Experts of a small language model.
Size: width 320, 61.6M parameters.
Experts: 64 experts in each of 5 layers, 176 squared ReLU neurons an expert, 4 picks a token.
Training: a variant of Muon for the experts, 429M tokens, 3413 steps.
Below are experts of layer 4 (counted from 0) of a mixture-of-experts language model. Rows are named router (the router's row for the expert) and show model dimensions 280-319. Each number is 128 + 32 x the weight over its row's rms, rounded and kept within 0 to 255. Numbers have three digits each.
After each expert's rows: a language model's description of what the expert responds to; "comes before" lists some tokens at least twice as common just after its tokens as in all text. This comes from a sample of Wikipedia text that the model never trained on. Tokens count by the router's weight.

# expert 42
router:146125091112176161186163148194036171087131135131150133188116087124157162144111103146105198105122158113156147109110137073
Noun and verb stems. Word stems and suffix pieces of nouns and verbs, often before -ed, -ing or of, such as list, attack, support, -ation, -ment.
comes before: "ed", " of", "ing", " of the", " to", " and"

# expert 19
router:109149109126040134126131154134113110124168145103153123201123135173105147145126107104140074142127153177122111136130107062
Infobox field labels. List-style infobox lines starting with a dash, their field names before colons (Publication date, Occupations, Education), and coordinate digits.
comes before: ":", ": ", "″N ", " by:", "-", ": S"

# expert 56
router:112108180157177144167134160131146109151103114079152121174121161136094141102128073068128109162144139135135108139102089055
Parenthesis and years. Opening parentheses and the digits of years inside them in citations and lists, such as (1995), (2011), (2010–2016).
comes before: ")", "1", "–", "2", ") |", ")."

# expert 7
router:083124122117167128055165157072158124156113146132130152161113105123095124117128116112178085159133118163167177129126148102
Math and chemical notation. Tokens inside LaTeX formulas, SMILES/InChI strings and unit expressions, such as _{, ^{, \, slashes in kJ/mol, km, and CJK characters.
comes before: "}", "\\", " (", ".", "$", "("

# expert 44
router:128166154089145125120153120185164159167103071145139102169171169128177059121197097125140095110096082082138142205117115125
Uppercase codes. Uppercase letter pieces of country and other codes in tables and lists, such as TU-R, A-RG, GU-A in rally results and athletics.
comes before: " |", " | ", " ", "; ", " | S", " | G"

# expert 58
router:146131166172128093136112160108144085101099157142100101115151195078096148063088134154105070128129132122074161110130068125
Date components. Day numbers, month names and commas in dates, e.g. April 20, 2010; On 20 July 2009; in September 2004.
comes before: ", ", "2", "1", " June ", " August ", " March "

# expert 59
router:201157148180164178126140162115145141145140105135165138117168138070098129118185092098079176149092153186121141135145085120
Year and number digits. Digit pieces of years and numbers, especially the last three digits after 1 or 2: 2014, 1921, 19th century, plus number words like thirteen.
comes before: "–", "th", ".", " and ", " to ", ","

# expert 57
router:135138108115111140117128114140205104072144121105126155144204120166083117101103136147124081121111155135148104128149146111
Table and infobox boundaries. Double line breaks ending tables or infoboxes before a new heading, plus table markup like |---|, | Total, coordinates °E.
comes before: "\n", "=", "-", "- ", "- Country:", "=="

# expert 13
router:092123089062072142149153106177181063088081086179162140071129162085106140136228132144068143126156156175114131132121120180
Sentence-ending periods. Periods closing a sentence and the following paragraph breaks in prose, often fused with word endings like s., ). or ation.
comes before: "\n\n", " The", " He", "The", " In ", " In"

# expert 41
router:157153140093126139160143152133110097125176071090167142225165089110150114132188130123108099123125089141203059158096164103
Plural noun endings. Noun-completing plural suffixes like s, ations, ers, ies and whole nouns before punctuation or headings: Populations, Generations, operations, people, force.
comes before: ".", " and", "==", " ==", ",", " were"

# expert 48
router:172203097070128170186154077191042164071114102090152095218171146144112126117172130107171160151105094159177116132138147089
Group and role nouns. Nouns for people, teams and organizations, often after a or first, in sports and institutional text, such as player, team, group, members, president.
comes before: ".", " of", " of the", " in", ",", " and"

# expert 1
router:165142147105112084126084104159192133104088106087145147166156141120163105109154145113089147061136100192170113049178098126
Table and heading delimiters. Pipe cell separators, closing parentheses before pipes, and section-heading equals signs in wiki tables and headers, e.g. ") |", "===", ";".
comes before: "\n", "\n\n", " ·", " —", " Chevrolet", " MP"

# expert 26
router:188143110105072101121141114096166119173176124127084150203161068171149134104080152161148086100112155093134179061103136145
Table cell separators. Pipe separators and numbers in numeric tables, such as election vote counts and sports stats, plus "(age" in birth dates.
comes before: "0", "1", "3", "2", " | ", "."

# expert 28
router:159159165120059115132105134103126089166168103093091119166141139210130123141135113141161095186108110161129150169126157155
Spacing before numbers. Spaces, separators and month words in tables and data just before digits, e.g. Senate District 10, February 7, coordinates.
comes before: "1", "2", "3", "4", "5", "6"

# expert 0
router:173160127091138098123155080152120092178104076134128174172143053178198179136124090133167102159140099138111126159180134107
Table numeric cells. Numbers, signs and pipe separators inside wiki tables of sports standings, election results and statistics, such as −26, 69.0%, | |.
comes before: " | ", " |", "; ", "% | ", "% |", ") | "